From a checkpoint of a small mixture-of-experts model trained on Wikipedia.
Size: 14 layers, width 192, vocabulary 8192, 35M parameters.
Experts: 128 squared ReLU neurons an expert, a softmax router, a shared expert of 128 neurons.
Below are experts of layer 7 (counted from 0) of a mixture-of-experts language model. Rows are named router (the router's row for the expert), down (a neuron's output weights, with its number) and show model dimensions 0-191. Each number is 128 + 24 x the weight over its row's rms, rounded and kept within 0 to 255. Numbers have three digits each.
After each expert's rows: a language model's description of what the expert responds to. This comes from a sample of Wikipedia text that the model never trained on.

# expert 46
router:111127175133104145143114107111166100126145184081122150113142174158139141128146125098083152148081144149149106136097075131115148104130155127186084098132127096092171120103125127133133083152170153104132163148147137182104141120130142120145088120085115105149162122142118103149159133154100150185137112138124136104107107090120133154162157127139164147126118115155106108151142129155123107109095130106138137129097152123151140131146128125150114121094116099149156104110121175117119163175140164128132096136145111118087121179138120105123161134137133114144114117095123099102165127165130119105
down0:132143191136134126178170127103120141129107115106188128115110139100123128145097099104154121120141117147150118116130091098158155111125139192139120120127111157115170130152145115125118153091094115063148112111154108167137109106112102109086111107056123131121197114148170134160185115168125145149129129133089128107129147162128157129139066125109125141147115103142154152129130164117117119121154099109156133152131143117119157123161106124157159132155139088111170138104160128127113172119133124109117133122132157120124126085131151118110170117145148123152126146091131134131132081121106115146
down1:085123172140149105163122130130129142144139079092126177136155121113164095124116140137107126128143126139112147160159096149136110158125109162102139088154118119096091091099128123135110131083178153125175124137121140123126137118173142117148148145170161165147140114172098169129135150138139097127167139103128096098155183130090132136122102159120110144173118129144135081131137143155091105110153112196143143154117083115142099152124172099109095105115144123107156103125134086143108143120131112132187107089110139136121146161114132129124142154158109168121121098130109115116147146156145150132
down2:150140177163112124131146159129122117140148094129136122147127116133132156126131112146136145097095105109169138159150101134097143101148116102159127108094157127104097092131134168069129118165145130141158146082118088101163153108102104139154132129098088120179138107127182114100108132158076142086095130123115122118110107107099123125123124106117124153096116146108147160124151103088101107146150140095127172105094126140156168165167151148146121106149132108164127098098159161129144087086156144147154135099143140149162166148116130135117160122119080152132129140126141167122104126111095174121
down3:146135150152144140141122131158124171162086149088142103153133086124122143107114122089104143140112135115158191185118141092121123132127137150096123116147168124146112145128159142090086135105174140119172129131146159107138122182136120102136138117130121118153132127112154142120120141182111201151126120118125136129137145096122139129127116133108088147181127107122156136120103136122123123122140097152092121138105125074097100133113142107114109145088107096106134152131171115141110090138181191088133125148162123183140121136123116131133150107115145132181123120083108135153128182135100098119
Mid-word stems. Consonant clusters and stem pieces inside longer common words, before suffixes like -ed, -ing, -ical, such as cylin-dr-ical, hypoth-et-ical.

# expert 61
router:168150170133165127133146149100115090174143157122130152139126108147104142107168133149111126173154127110125169161126127107128162152168138158139144082110123132134126188105091148146161116127142107156150166170140162126110134125163123117124132138140122144141078114167148083079126128115133105107187089134090137122144164116125124057157127149133155134137127106131127104108133160162143120169161166135140171133129095110167120134087152134107159101090142147174138092138112139153096146106120125126130107129132147109102124163140147140123137073161111138126096122114118133132135093119134106155
down0:115098143091099114116177090095113123099146168104107136106148090163127141083133136138127141115144164160129104126150135142160133151117156121152125127119080115130133127149140126149144133105164137102099159119163151125115125087120135102124099133140126109114126131140124159085120100119109096114128106128086119130126135111087104127111118139194142139153083150088144162107148106108148137113121124136115147145160129092158168140153118085078163127170190121131119105151110176131130153096134125112154144127124139152094115102171102118171125121107126159106153153158194154119087137105092130168
down1:144179140120123135111104084152130163109130097108132134119126163112120153134163090106155146131126115142127109098132132120114142122151164082094139125171150154121109110102087158121100109120122161115202114085131102159153138104117117118156154111074156103126156145112101078127151135152127137160106124169136118114105099115129128134129120142154129172104118142148134181098128088085109115122157106151117114121085165159151158095165095105111184129110159105168132151140112125129164099142177103182137111155133100140108135116132133136144103137086114123143129164143117134102113109098131129126
down2:143091156137140100168156146109106097132130096174129120127115144142140133151129162090140064102119116141175147134146133157110120174118172142116132098073123100092096110116116115113121108140145120127131133177151137137133093143093102106091119070090070123084139145120140169118082120141133131156124140074132129141125134105108137096090112131178125132141128147127110147153095162113149166101123129164095089116114119099092126146117152096150096114094155122120111084150113136135146125112133146116131113124124105113131141117143118157131173133123084135113107144131135163159155158148074099143
down3:113134107119128110117074103120125097113138109126137132124094158133086144120143135142098124160130126119114136073108145080156129177133126157094144118161171142121151112110110131162107095145124149159128137126141143086105130102144122147136103138108095142130112147163177132104147136105105157155106117103141145105130127145130120139118094139120070111127142110174115061139122110141151105105113132090149141095139138119134112114091125153146150132120132136177136132058061128120111151121169115091126177153118134147097115149104130143108061153109167106121125163124156138062103109130131131128
Name-internal consonant pieces. Consonant pieces inside proper names of people and places, often in tables, such as Kir-s-ty, Suth-er-land, Madawa-s-ka, Uru-gu-ay.

# expert 11
router:148118129103069154117145133171128058139182093135127069108146146106158132126178115119120146128139106137084093091152126106140131116095132087120150160173104184116130112116103128135105131149126188108113127109173092134147105123095130140130091095132122130130132144128165168104118111135111113137147098142136129157096117100134116150148149105137116149125121155157112129130108116126098131112122143120121170129116146134121143135112110157152141128162181110125091112138114081127112125119137135168145171139089114081102119088156111109096148162099113068133136148124154154112156104119097106142
down1:179119140117138092077112086138109124128125107132128119078126193126105144148128140142110201134145110166127138149112151156148106151154110106098157140123117155109092125099113087101140112171158171122144149121135150140135082101141123128154104115112103093139122136087131137103147139146137102099178149166116094103133128108117171134119180100117132127103124170107128112105117137124148099141121133140117104105097113117121177104124144105139141111129113120104115060177155124126153111134122146127102104092110134100117096167132166119181148094127135108112128084176142112149108123123139129125
down2:147115108127139095155119152154117111127141151107177163137142137101133088116141134134154085158121130118135130139155133159128129144147110145189100104143147063142119143155141146129140110136133111137151126139104122160101086095123109150118126125123141151150101120112121099156113125091089124079165104071148177130157172151143187131142150145172163100114113115116164095179119088109073123118164122091142134105140147111172117114136139094121139076138134131121140105132122096163103105130113156131106053138144140094104151131132104131117129142141147145106109133103134132133169118154129150150
down3:107145115120134102133165053123124130085109103133138125138124117102136115106142126126085091135110136099121139121139126129123157121137103162106103118145134103129167181119121169180112165118105157119129102147132118117126132139157155187138074144139128151107105180113127175140099111166154149140094122096137156140097113102068166095101092101095079123142121121094135164127138115162119192151093128144151108160164117126136117126116133107098128141094146130099104152136127140140089146125104157126129153127109128131110131140126101142152111169160147145161095107113141112142121116101081164130
down4:131115088155121158121150170102140115137095115104128120126163206108142140099117147152146109133143167151104082114130137128152143117108147098109108159146157126134140089137136123102144063128156122103108126118167118143122138141122166133142107093133143102132106144128138120115147139126108134135129106119147124089111159193127123155132143087143170156137145107132137140145134074092112132124077154129149126120132143105122133092092151193158130106150137124063128097074094117097151100110076091119147103135136136100148090123143126119129123106131090142105098124106143122159098130117184130130
Common head nouns. Singular or plural nouns after the, a or his and before of, such as role, film, city, years, battle.

# expert 49
router:148087129147151142171174150113166076161140125183133155125111106142165134084131178126151096145152114092118149143146078126123120126129128142195083136135118110200131121141119147130099118155156121155073158131137140135123135123169135169124104088139120149118111109157113112128088141175144126115166118120105129105123124138122092135157113136119167119099134113116136127105165133162110140096118140143147158143116075133141169130138140119125124129106146114165160125145162152120089140118137141138124080144094153109107132143114186123103123146179127158129099117129116116152159128155113158142
down1:110101128128125142158174108139120127164117137093143096138097146145151122098129133152126107148128115146080126085118114158087154107131151101110137146150138114126114137132111172097145132094134150139149074171148157164109112139134138121122142149123133103159095225119152102126110143118119129140132122130139116104147182140171121125114173134104140142153164106121121113078143119163167122152123193159124142143143132134159116134127098133166174130116103104143133145166100172086123104154109068140154101074136145116124101134123139174132097135131113111108124142133152129148131096149105117113
down2:116143164127154128142122139135130124141104121124118163156141124135097124118126111129132152133158123160124081119121121139132148120165111105150108112125077101094176114128157148150137137114125123143146094121153157128164074152154200144148117116137165098127164115098176073159110142131140115165125077144156076082133125144156103188130150101093119138127132123122106116152125118142111149069148141093127129123124098129131115115137085162124121100129152147119137125113121112104123098144164140135177088151129108132110104151096146100085085083110135150128115098112143145125164161120184151120
down3:142096137120170103144110149125133137121140116168091135123120131120128089165090160097097133167142152130155146159090149100115144174153134135100130154129162180078111140133156132126118150073162137136116164103094131139081093131136152114077077106130135149122126122148099110128138094154095136112102201102126132153125125128076112151078120114074134113130128143147173128116148157146142130086114078139134127153110151140130120098119150147127085144136122158136134103116154135112116147116112122125166114178126135099106133134113119094115104158164114136144103143153152127121148107139122086166
down4:119126141163130100137130061146103160120125103116116111139088163112156117124129102129106136089121120089130102132133146119124116127122140174154138141130110103171087170084112162185137128091118130122140129090141157132160146131141126155108107127126088128113123120147139138140099111175137162118139140139136175139143157068153124096098083099126103130186120139095100144130104121138151099153113135121105081115156145129112166095148150133116149133141136146129124106149134157166084090150121142108130125085142098139111093073134092130091143095091159113103160116142167104138126149177117124125
Foreign-name syllables. Syllables inside non-English names and words, such as T-cha-ikovsky, Sub-ba Rao, Gra-ci-e, Dial-lo, often with accented letters.

# expert 25
router:086146111143153122101134128135111134145102165155105124143120124103144146088107152111149107123131132144168116136144101156097141126096116157179103139107105171154085111130137127100139098150164143119160154105151185115148149110123173109110096144150154108128150166096107111113150149166125136130154141158127141155141110112081132112141153109146159142129142103073139100158113103106080091095091082096106097117102133135130131141156111109152134123112109167098155113153170146150150111132138165117105139109152151130110119091096145091146085101111134141157187154145126105166118150159144110128
down0:097151137104157122151140108104159170095117126133113122127121161140118129133114122192131156170144167124160132144124137137147156163115098161154112110113100113147117103133129113169107154111143162149148099151155140159093138118159088161079117137169122120099118125093142120167127105162162132113146163107122146172124102139140125103074116129114170190127129096137113132149095120108132096130137127125146096122133121130125106125132158129135111195101068125109153170162165140153122115144089137154144105107178119139152123109099111126119143148134142156119170175120159145166121138139132114083
down1:130122134104143109087129111127136160107131111127122154131132154134137130100120136120140118140126141124174162139149112100087096118109149140137122073143100172125106133137135099114120118117095134131178122089136082119133144175109116123139125137141112135135127090147093084141138132096089130093149118160167172148149134106102111143115140153099126099111149184182138105079183139129142148128121140162148098119114161115042109110122116102117086100120131113140162121151088122156150131187128095134125097193106141090150136079134133105148115100140118119117115112140100118120115126139131169144
down2:108157142125084130132109158127153118106148139128119132158144155143139149108109160126149113154117130112142161135124124126091110146130184133166130141123124134117152147141149170124113149101127105145148149151094151117127169159095206145147153094140123079106092120155127140117129098142103154136121105115116150140153077082122128148129161150121183160159166141152162088088121118091119120125109133107102124145106180159135142122138141159129140139158149124117134108144107171176155148143178115110146123137146122075149126098138124075081178166133094125092110139133140105117127158110103119138
down3:063084113091082106108148154083113125111115155121089109097110125177150152097130100125128107101147144117086136153094099088119139118160117138129152117178095117136125117132108105099152130082145148135156115130109094132095130135125091095138131127096094119109137124154143130101086134105096126125160130154106086144139142145116123178114146099180081126103105139157109145147155150107112134080161113118168151121112134105096113120149179099108147081100127117102111148096137090117142142081140148108089131146135137148119167150128136093106131103125126098112129136127100148128161108127106141141
Line breaks and headings. Line breaks ending paragraphs, list items and short descriptions, and the equals signs of section headings like ==History==.

# expert 16
router:150172144154144150147085125099121174088121117120138112120139146153104083156092103186101102126130110180098152173109147115160152161134176108169137119135164105108098113172121108096149146101158081144130084123098159141142095076128165135122095112164151117142132108123132136146105147140137140130096117143097124106124145138090134160110131136126136168141124162123142099119139125122132092154128153108094121107123124128134105135162172097145148135123129124159158128146127130096168148166151133103135081124161116134104132131114135107147143125112156098083131098115165095164092116132144109170
down0:084167144100150134123124128080117203115112119125098126159086111120154132134126106147121122136130138146136094143109100153121122150144112185140120103175138113139157129107109118090124140155128118142117095121114155145147125162112128072125101177093147163188135098088129142103115137138129128135128128122093113187129133142110133094114136175128153142110077134135097116103155148117118116115148133112099109129126100148084137146087137156140101129184130130153139145108163158115154104108139098135132117107189118154135133119113115139140131086086146126109100122126112108154116157148147152199
down1:166106126133134108167117148156151107144177132142133139154111154110114118116171133115144125138143126158156153126108106123140082123119113159103093115101088101156086123140098153179133122159110094141112124152140144131093108115104142167128133146152150095118073104152115123148059125154098121079154113128140141120151127118107141084122143148082097112169164118168091152139115135131135157105117131118118131093123115125128146152085122076157141111096101163113111130105179143089132155130146151145136109115165063129161106137098150112137111149168161102120101135146144098129109119153147123137
down2:122107112134136098116134105127086112103140116102127111154107148153159116114148124116150146150137128144152120145172156117122124142122134097119129120145130053113098144108087146162081205166136147095136111144104092130114116114110156136152096159157124097145127092102161144128178119156138148116134082125129141119168186116165120110155133108137146102117120150100081161135090138128071129152094183143151147108156132160154120098130149143102132073170119141138142094143099165109138107124151132138134103149107102117115085132113146152130145128134146110129138128088171135163118127116144105130
down3:131116167141100140181108110142144141057138154101094125140106130139158123157106121151104144116128138135142103144114081125147151150149134118152119141081118096082161089145144128138135146130118130090081129170142109159117129062128114159139123129134134128113108148149129138139162147084163117096157123111138145112078100127115145086108171118149144155145144126123163152125156116089133115159179147097152083165118153147134073117131129149157148157076150102140135104109155116132129130126121123150118108142122085136118165172123134138169148163160114107114104165130149127107092148104122152145
Sentence-final periods. Periods closing sentences or abbreviations, plus final digits of numbers in tables, such as 4.8, 12–10, ending punctuation ")." and however.

# expert 23
router:172137130139158123163111101155105147135122110092167155130149155120129119142096130147120136117123138158115136180097146099128156148094112125091131054101087125144128117107124128145120130170146121079144134136115098136124166087093099101132115114138172101156108161120097131094124093123168163112149164151141153095126142144154131092116143146131130127068129101108122113112135127112131138158146140131085096130122137122186140172121131131151125127100101091159127097145126116125121147093130153103128116155126129144118128142181110137173130131146128121102104076150136158115093092150091142197
down0:103132119171101117160126108131135152131150179140117138120123117132139152110113106079136137120118127151109143135127188107107123128155105134141120066134132131100135145121121135095146119127118137120159139093148114151119154116104121154077095155097112088111179120124101145111131136106047138146107142139118134146147068138066168089114143141160123107118123123120132116159090125082132147170126151116079117108141190113147126169150104126129124147150125116110121133096148101133123074132146123132122128126133190114134122078141150111166143092107119140120104161148123143149105079137088118135
down1:114157120156136075088138065131124174127152107143102122122123167149102137132108108132178141122134141105116060153137135142113132132190102123142127156148103151107118101108087167091143135129151162141148125100115128124156092121102117132127104172140130157117100139121152088127114099126136114135156162135139138083094147107104142118141133137148107121099151110159099111090103157137135102144103106132160132150125136090110115144145129176101120096107119092156138162158094082142130182115136116131147158165139170162130126090157122147124155115108158134112133146120153108178146090126119103096
down2:118153146127123123098110164154091154113148144097133103099087100122125150136088114117144184133127140100184096108106134122145209149183145107090125106149142145117101124104150128130127113112120116122180116087084137148123157094104100126135138151134129107126145169110154107147152127157098145128088158072086160135140127132110125114174165110103148137120093090159116153154110118109137128078112133159136120146133146150139136127138118111112120135133131146096108122119099152150096155083148134128152167111095139168134147089118149148150147115105159078149132172106132147126152134143118104112
down3:125106120122166122168106097115117089125129131111107139131127117121142139138112140097135093151134133120138052120115124120145096139136150172136141138176130120141137114103108104144143078163135122097167125111128135151087134137135093132147128143161112133092140063176129144137125141160117108156156143127147123089137108122146147081131117082207136097151145125117111109129137157137098161056093110107098114127116151092127144133088134142114127132143084099139121125114132117136110109109135106132152137164098165126083130107132113148125092129115125137151104097120126182176089103144087103091
Hyphens and open brackets. Hyphens in double surnames and year ranges, opening parentheses and quotation marks, such as Aitken-Burt, (1790-1860), (782).

# expert 0
router:073082136116141131076102123091117152124104132129132062137111115108110107077085137165130103097107172137141172131142147094112144127139166135104088155127136123120140138151128154141167142121144151145146138134116119104136113153172101141108160153128157100147156168120110131133147161140121145121105150157111123149116122072166150142088085112113090125123081166109105140095142153106154127153140131126133089143145150119142157146113092084115127171119147173116135121106157130096149133152132106085169137088128150130160132108151099153170153151118156112133121134098125122166118107140093141129
down0:145098178142093109140155130108115091134137079114124140121145130141110081128106161144091126125099107161140135116122128116147128143153122125118071113150153168125133148113151135118106141116099092132118146135102119135113160096053121120141091107132112114091128156093125108106155155096131117119141120121112130135168123162109135128154196150138112138144148120157168133153109114116141125088153116100122115097146106120128126113123193191132139134127139114142114135167132133121115111109141134157116110147138096133079139117126141153117172099144084081110098163201107124064120142103148149133
down1:111084138089126161103122124107140115098144071076138127084094112127145119141148120109108138125117139110126127185121124108097121139135144164129158150088106159096077132160140143156150128117112131112168132132103085152130144110104117146121157174149122123118096128157107114098124116119110137107146085099141105120139135094112182117148157145151081124143191115180119149122095104111144134104106154118158122105165095128143116106129138135131155142117119143102118137130146127166105084107130107182113082106117136136165196119122121120096123106128154126110157097162142120120176124139106098115
down2:107114131144118101141128136155117120146119119157124100147129109129114115101179131119127093132116124172156103174107148137149137147150144121089142136142108100140128164132110097166126135149087144128136132125120128117128111149099106141124128117084128161132150096086112103152149138124137166158130111151130164084128122178127131130123158115090144127136134155141071165105184136145104118147148135076139137135115066152102107128113132142159163123129077186154203144130121060109126099153105123074149120141144099123164097139107155153130110185112126113150103120122127127101113098136102146111
down3:098127153157148144133099113124137193159139162120070116149135112112101137139102104135140111131107105104115143171123133098126139093094133138181122157083090141125103113139176122124115217139166138168141088083112187111112123142156118088121143118130125115134116103097128144144115118165165135132115130126116163138137164147130145139147112113124159135140123118145147140114151129142120084101146104116088141120107137109122125121121123132073119092098146140147127140158152122140121133160134158130133148113115171133138122101147139144148132103086093127143152109071126152138126118182108156059
List and table delimiters. Dashes, pipes, colons and slashes that open bulleted list items or infobox fields, or separate table cells, e.g. "- Soccer:", "Born:", "| 15".

# expert 10
router:154118143150139122161189119082119078132150159139096142075125140118132143066155144153130134144144118107149131115110113100146108157122129109149101132122125083177156163146085142132157093159167150147089162139153139091110125126165142129148096103160135127141134107148092107101097137159168109122141083153113091163134128119168108119092139135154140104139108113137182138124141120147127138156146117111165151112153114130137140156119131114128136106114125143125148166147150177143094141105141123110071085148115078122103122148119163145084095129141140157118152124105089118120128128108129173135
down12:116113120094123156148127083103134120153119113120099151106143158186126138094149132137147128131146115154133130150176159131133112096159147131106124122149131150143118095141094146186099132118132125074181087110104176119110178114086148151122125144162141130129131106127111142128147141074094089115131118139169133166116123124146114115160188126114107127134118117140147105143134126062142099143138110125140087093129157098144171099128113107162105098161092117120130144110108114121157125116141071144122111166109115101143176093161115136129129168128122128092156168106108113105128108109161125111
down13:108137082119105170113167089080065128132136178146073140089171156136117141074086076206165102119132132138076121141141145132109111162095139130143112146118108110135133140151143111181114114102138128141141158141034160139135117121128127148104090111143129135110162118135129122124148146136144107125128122142156137135125146125133129122097143110115123120135132154124111103133140126120150118142121132123149162100091130111105145144159121116167089106124130146106127135112129155082123139130123154135071114153118143183142137170138124139132115146177129138112143134114124163140126118109143135075
down14:126121185134117128156138093127129101127109104125128121155129106152146116121136187097137110091150135105122123084100159114102173147203136152136120105112123124134097141133122175150090098116124149155114100116160105134128124138122103154131166113076107130102102086141131106122148112106111092129106143130085148101098124145155129088130140137137136147179178095150124120141090118108152162135129148151141168103148148169124114140126134140149126112164131122155134163163117107152085145055129151110106140105127105089143122170122193141125157107130136172141112128148111119122104147127161151138
down15:131151103148091146159157125114126104118086189132104096132178144127118164122106117127103128107123088157146128123136182117147165183122127121111099085126140111126125148154147140141113105110108119145125158101144172090123156137100120120144101111156132147084154089109098127146173176113167103115136133125126110143169140183108121143120150116144140136071090128139119136127129174123127142138119135116161115097118089137133153161140112107155134124146107171117113162125189107129122095123139125138082118129120116108140117123136113168152151086143132129126099124154137126110102167105143207099
Personal name endings. Word-final pieces of surnames and given names, such as son, ley, man, ly, plus whole common names like David, Smith.

# expert 42
router:146121097159163144128094090119152140085114093118146162100141148109131107146129091112131151153081149174139151132103141120058155115114140163097135119120121085117116149138159108129123139115129139146131133148091121173131142158139114131112133167159156151123148153107163107130122113088148153085113153103099119087157116157125132134113156153106121135138125141133117121113118121105092091139172085123102108126131159108148079137117091144164103154105112121126134098166124069106173152118162158119149145107094141119134147091152116091144121079164146148112080098120152111103097101135109129120
down0:094120118112126090117133078125119141091106117158125148133126144129141127154160079153116113111149127132109111143131167078113142136137120087078115098110092096092105142099120120139150127145144142129129121132125115157111169166106168186158138115151112128169103112109115133129108118145129126131155095152150136134115098120121106120173151127110103174115104145121117123145108156136119155139135130129095097121157107111162127085122096099146096114197086102102123136091115147156157119123169101101115138092107147118159089171137080120147129119126111111165108093170110139179157152150093104156
down1:118152124146127075119139081108131133124140156131114100086136149127120136122117124095125166121091175116089122148112154114120150143099136113119134139126150158137124093145078100148125142140140149109134115147118159144158126136099155138123113116095109127105084114138111102098112141097140106125117141140156117146075130139143196142085118132155100122112151111125132119159106143112131144118120127101164080134163109128109113110144135160122127101117113082135064173190122120140169140125079119132127138135131124209161127143152115080164163105092154150113125146123131097124122079134184139140
down2:116124175125137130135139162148135152147111115130106114149145104124143163188104119144091088149118177153107134168083125149121133092115075120132171113150158153116103113154136095100184075143156107106166116109110106104128130138125117160118106154174133115133127128102115117110148135123123134135096150079128091072139137135149113099175106097105157124110114122099156168131154131080092148134112107094112137134162158159142124116153123153112124111137098118124077116113140155143140093115127127097108113150149127145124160139145120152159135146136105106146216145134144150136109131139123138104
down3:146113109133129127119095152136105119106165132078100113134181125150148109104112155111093099107145131135123129120114101108168104137110147137116082125090142071137165159110175104149105134157129120156123162167117152150110144126145123137122156129096147092093167097109075116115148175152086114116127142171090098132165109135104150135144127153134162163141135132134144185118086132107128142078126159117101142090137159117123159102166117119156125134174140184113164104125117142142136120119182108137163139097138104111119112113130147126130134109118162123077118137139142129108111121108181121133
Numeric punctuation in tables. Degree signs, primes, opening brackets, en dashes, plus/minus and spaces preceding numbers in coordinates, sports tables and math, e.g. 32.348056°, (2), (aged.

# expert 43
router:121150154114111130137120128155142122147180138133123120154112141169152143145187111097111157139105117083103139124118120113131158140128148098140085118141158154132170162127106126149093106112142140160090152114170117127165148091101097117154097087120151159114141125126136150112094126124089135133126133115171131139082135146077149164099126156131118119130132147186110130110145167109158095102090155111141162107100126111147163137114104136156175145125156105129084122088099102120143121133143118139090144152120145159103111134114161142125147170118131074162114130122143103105146135192098114089
down1:101136134118134168146179100164143145135087112134120164132111127097122138117132118121126139174177145137095123157176102150151111153143112127153151146108096078139093137090123107178135112108136145125175140151086110147122128134094155124132178121088094118148129139092153112170119107160134123136110129139104132135143163105129123083137100068115099129127139134123128125113126139165105128070150144159121146145140142119120120057177103127121132125094154142142122137134111159111163180143098135138174095127130101101165117161148101090138152123136122121123102093125117142155140107098122176114
down2:120132112150155152137160133144097123147138122113144093139162088135099143085125128137136149164143128115132111108145119107140163126130148118154112134124150119125157117124079182116126093094099112168092098079131125095105128131148188159129155094082143115115090125143127093104143116148170107135122134173083144110104057134114140167152131175088113081142123125185128122129126120109145080148146137111171137102113149113116138128118113129137136105146112157110116123146148150146111126152121129127133144174172147131126123103142108106107160087140146158132144111165161159115133120094185091141
down3:162123151130126124139112089163097106105080115119153132157107111132155084124176165084160127111137151143169156149137119136149157141151123133161092148163139116149133118091127156135135129126164140093150122128126131124121127182102109128122119173136177126099136139110153136113106159135107173106079171142168120126109124142091134168130139124132112157099150120154116109118192154143130116158077106120093135149124154125127108170100141125125128144095125158169131079120113123115142118128152141097145092083130166123141168127099134125105147142204122127165130095137108127140130077132114120128
down4:143131153124106113126136136128153136116109135146123089121146143126136115110167159111107132111149149131160139161146115109142146125141128140135140121135153129099131134087116136115162129132123162153088149114121129149111176123097127160139124120192132156096123143134158116119163132158102117103146140134158134126081099124134068163114162102117145146114128105096119136086120099138144109107149117112154068179127110118104137101139146152165155125055124063085112081129092078098097110090142135115137139141131188119121102133070127131111115135105144132151159130135161106183147159160135111102
Common-noun stems. Whole common nouns and word stems, often followed by a suffix, such as brother, role, law, fe-lon-y, li-bert-ies, Spider-s.

# expert 27
router:154177117181147186114127110169136146104105087075133165135177140095105159127106148134121121174128097138127135148129076132159105132134113145116103145115165076134112104153122144154136117156144147146101108166113110128100141073127135153159105133142139145157109098171120132112083102146126151108088162122123133140157138086126118098101095116076137122131166124125163109114110146134148131092111151133114153129146125130095102129152090128124145156119137163114169149154108115120133189121109150114132137151149152105118124161082127143116118167133129149107150145093160090148126145137113096110
down0:152127126118124149165079172127149130148148129102152148172143126093126119180128128137098143181148150084118166118136149143122112105121132146113154108127126131161099158114130115108092124111116103092139108111131140132071145147141112134062158134153129126101126091124137146113147095135147116125165165114150146075116111176128145186162124125111163163162138119150089147139092139119154153117134137137102126132122117171134117091127132135155094076149133064128140100121128110131093136115166103136131139125105144124138106109149071143159177092187120134105100142132107128160147141140133126122
down1:158095165095156118100086102101122116140164153165110128103091116157158104136180112163120136099170142121093146172151123115115137138132148163129096118102098121128094175118143095104161137115124126118146107132149115144128160123131062147142151149126149168137127165160093126106087102115160161138114107123092106143097127131116155128169145106145166136191140110124116161107124113146137112136153142141156129134133127149126109134139109085155083153107130090133160113121160094148139167127074110155142099113154111159170131127131126143118113146142167143147135123149150139107090114080120155126
down2:167107153123128111154145114135103100146167134138127120124094124099157142153141140089108135107138117142139125106128164146071152112102103147167113060132105112120130176107142149159126093080135086121125113113152128181120129147124136097080179171101128098111170138144105156117142090138102058111157141157131132094144108135082135131133102111144095150129105122127091138132129128125134134119114114129120132125131110159183149172112107124087174077136119108154122094129137106135142084119125121106144121085145126116149109127122152153112140120144100121094135138151119138154158129191127133094
down3:133097135172121139145129161124138135175124098120145116136182113149116127139124131146121151167128162160167142167123147138169169142115106155113151107129121093139082121108132126135161119119116118134089147087112109089142158093127149113090121160135138148184165127076128148144092157120094128099118137114131153138131107192099154124129117122156134146107115088149128145112121142117116165106130188120138108101175137132134092143079142141127153084156152128101124165117163169148121100143116103122117121119162112138130101114106162147140128151160185111144156144115106126137091192141119136134
Romance name particles. Particles and pieces of Romance and other foreign names and titles, such as de, della, la, da, van, Maria, Jean.

# expert 2
router:151152087175115108146103140115162119158148148113149170134147141102101149077081096169127125131103143114125156141146123132132088114098121098167113130103150103130174159171118096129160108156181171153125154099136125129072112110160156117126126116148146145164128115133129113116124130139155080170158078136133138139155142154176108130098155121144117116159101072130172129118156124154152106118126127102141158131151106112156124165154131123105131111117105114126160139142137149137096142103142103144098081138127117138121106170134128126081107103146151165095181139124103122110091134134124119144
down0:142170146115110157110099135127130092119122134151161167147111141140144127127153143106110169120141109119134142182129137156102133093159137132153110161144143101129103070108124125164148120143120125149104089081125129113126145129102145149128076190125160105133134150159095151135129143116141123122134145086142139137172150157123115175166137223086128124111135098156165101109131110098112136125137159116128132160152121095153119135146117153092117134125111179132133075109097132104117149122112118175118090113104176148111124131159131088132129121139142145149131104074114104120158142130098102130
down1:117100138110148140180158158159145113154140182160126118103111133122146112181116113129087143125138117133158165130118094146078128170084128108141082093171136184117111126121114119097139127131169134117115134130120158163125118095145135122136116142124143135155099110145119122110100092098134116104134161171147108107121076144132152115092178173126144144076134128118149128150135121105128121136155137066143123153069114126147146122114142115150165121133128086156109125108093120109130129157143152113156122131190128107099155097129115075134112130129177107106099112126149118106118128101155095143
down2:113137154098134130121150120152079112085126101131138106119114117129138137139141124106123151122146096119132124107146150107136174152136088158102117124135098163111106095097159156107124131103105115144119099115115084122148146123110128160137116129126112130104137172166114171128138161105112124135117112139121122104082127111066184141143124106104149096066137135156121111113085164083133164123130117132101092124131133131153144110152089162129127111112201118184140135105123142117151110130147177151145142126141150133095125089083091114135095143065102119172100146131171105114151128099157125112
down3:123163173121192144100153132119143170145120149141150139132092144116119090141150137106120136133113095090150123134107157144130062165186117125159116142101106160125155119112113141104131134115116144113134097083133105146124139129153118116110110092102171136120162143102137100105119129154138135152115169119088138124140093110100157135145140117114125141143134127152156144126145115098130152096080153118082122133063138148091098103161122182114098125089113104151121148108086126123099130119153116130160106130103149158125161117134074132087098150122101122145105132166114108184129133139122182128
Name-ending word pieces. Final pieces of proper names, both places and surnames, such as -ford, -ić, -ley, -ville, -ington, -sson, often in tables and lists.

# expert 30
router:100133142154110080090118130162080163116095151147083109138105097111100123068121086147127090141106141095172111131144134151137109118132138150144147145157076135142121149096123126087102107118133109087181141115126146092130141138088153125135157144133155095098109126117129124167154118144117160166155131141117101123123115087135153110108109097116151110136111102139093112113116141091124111149110103162132084087144169130129136152138107117111123142108140146138166151106174117131149124142176136101117125113144152148141091086087107132162079152138101164135155109109175088152130133129153125116
down0:141155147106123152111125118083131110113093122128096111110112148113138180175143109175134144118124175125136151162135120128098157144113143093139100121135117093097131127098102140168140128111121147158161116110080141140163108154163184143096142132161130121133149154125136143109104095156151131134074116134151148178165142149147103155125130139152116136080107131145100128136141080150146133159108119131060126119160154138172088138142104142101134136132133168141186113139148130110156128143101123118091155117114114125181134143097133129178087132116163123157089093102130124156141133122128111092
down1:139117126140125130057146062137176154107144112091109094114143116141080124147114089109106159151117143124122129180111160129140158137133112096122200120140124140131121116104127144160161162124102153159145137136162093099148107140107120156142141120096111112101127136108159108164163104106121127101123126149141109105092162139116098177135146134141114151138115130096141098158133130101076100122067126107124103175144137135139097094087120133141115125128136103130127105115116115109143139143172097105145118104098115156139119084130108117118132173133113143149149115106119163110178140067125101134
down2:146168114112099145145100109133141116115137106154124134114131122123124127116135145143104147123129104098138087140166093150092152129111144108100109147143136125138147110147139159046118138116097056154129081105126082140175110154086147130110134140113127136111149090160132143104145161078135140123136138128108124062098078065110120176113155113135133129117127183127159082098120120176151139141120111109122130127094100158151150153129126080122128115123127157169139140166113136125128144118109091135145136142131157160138146121139141096094153174112138138139124123124161136136124065128136123135
down3:147104135150133130136140185124092144143087164150142130123139138133178117134155164117137083123168161150130132141112073149156095158130131161059139145108105127152129151150134113091142142136131092116162137193173125133128147154158108116104132189132140112138110122176139105100180105099116101153148121144119113106127074108117102150140096111128093111123096157125113152155152133152111179117130134083145155115145143116151123122143177111126132122163112132153117142129122112124122122132123131093116142122169131113101140129126104133142077133125157048127113137115142129126140155127156114088
Line-start structural tokens. First token of a line after a break or heading: list dashes, table pipes, = headings, The, and taxonomy fields like Genus, Phylum.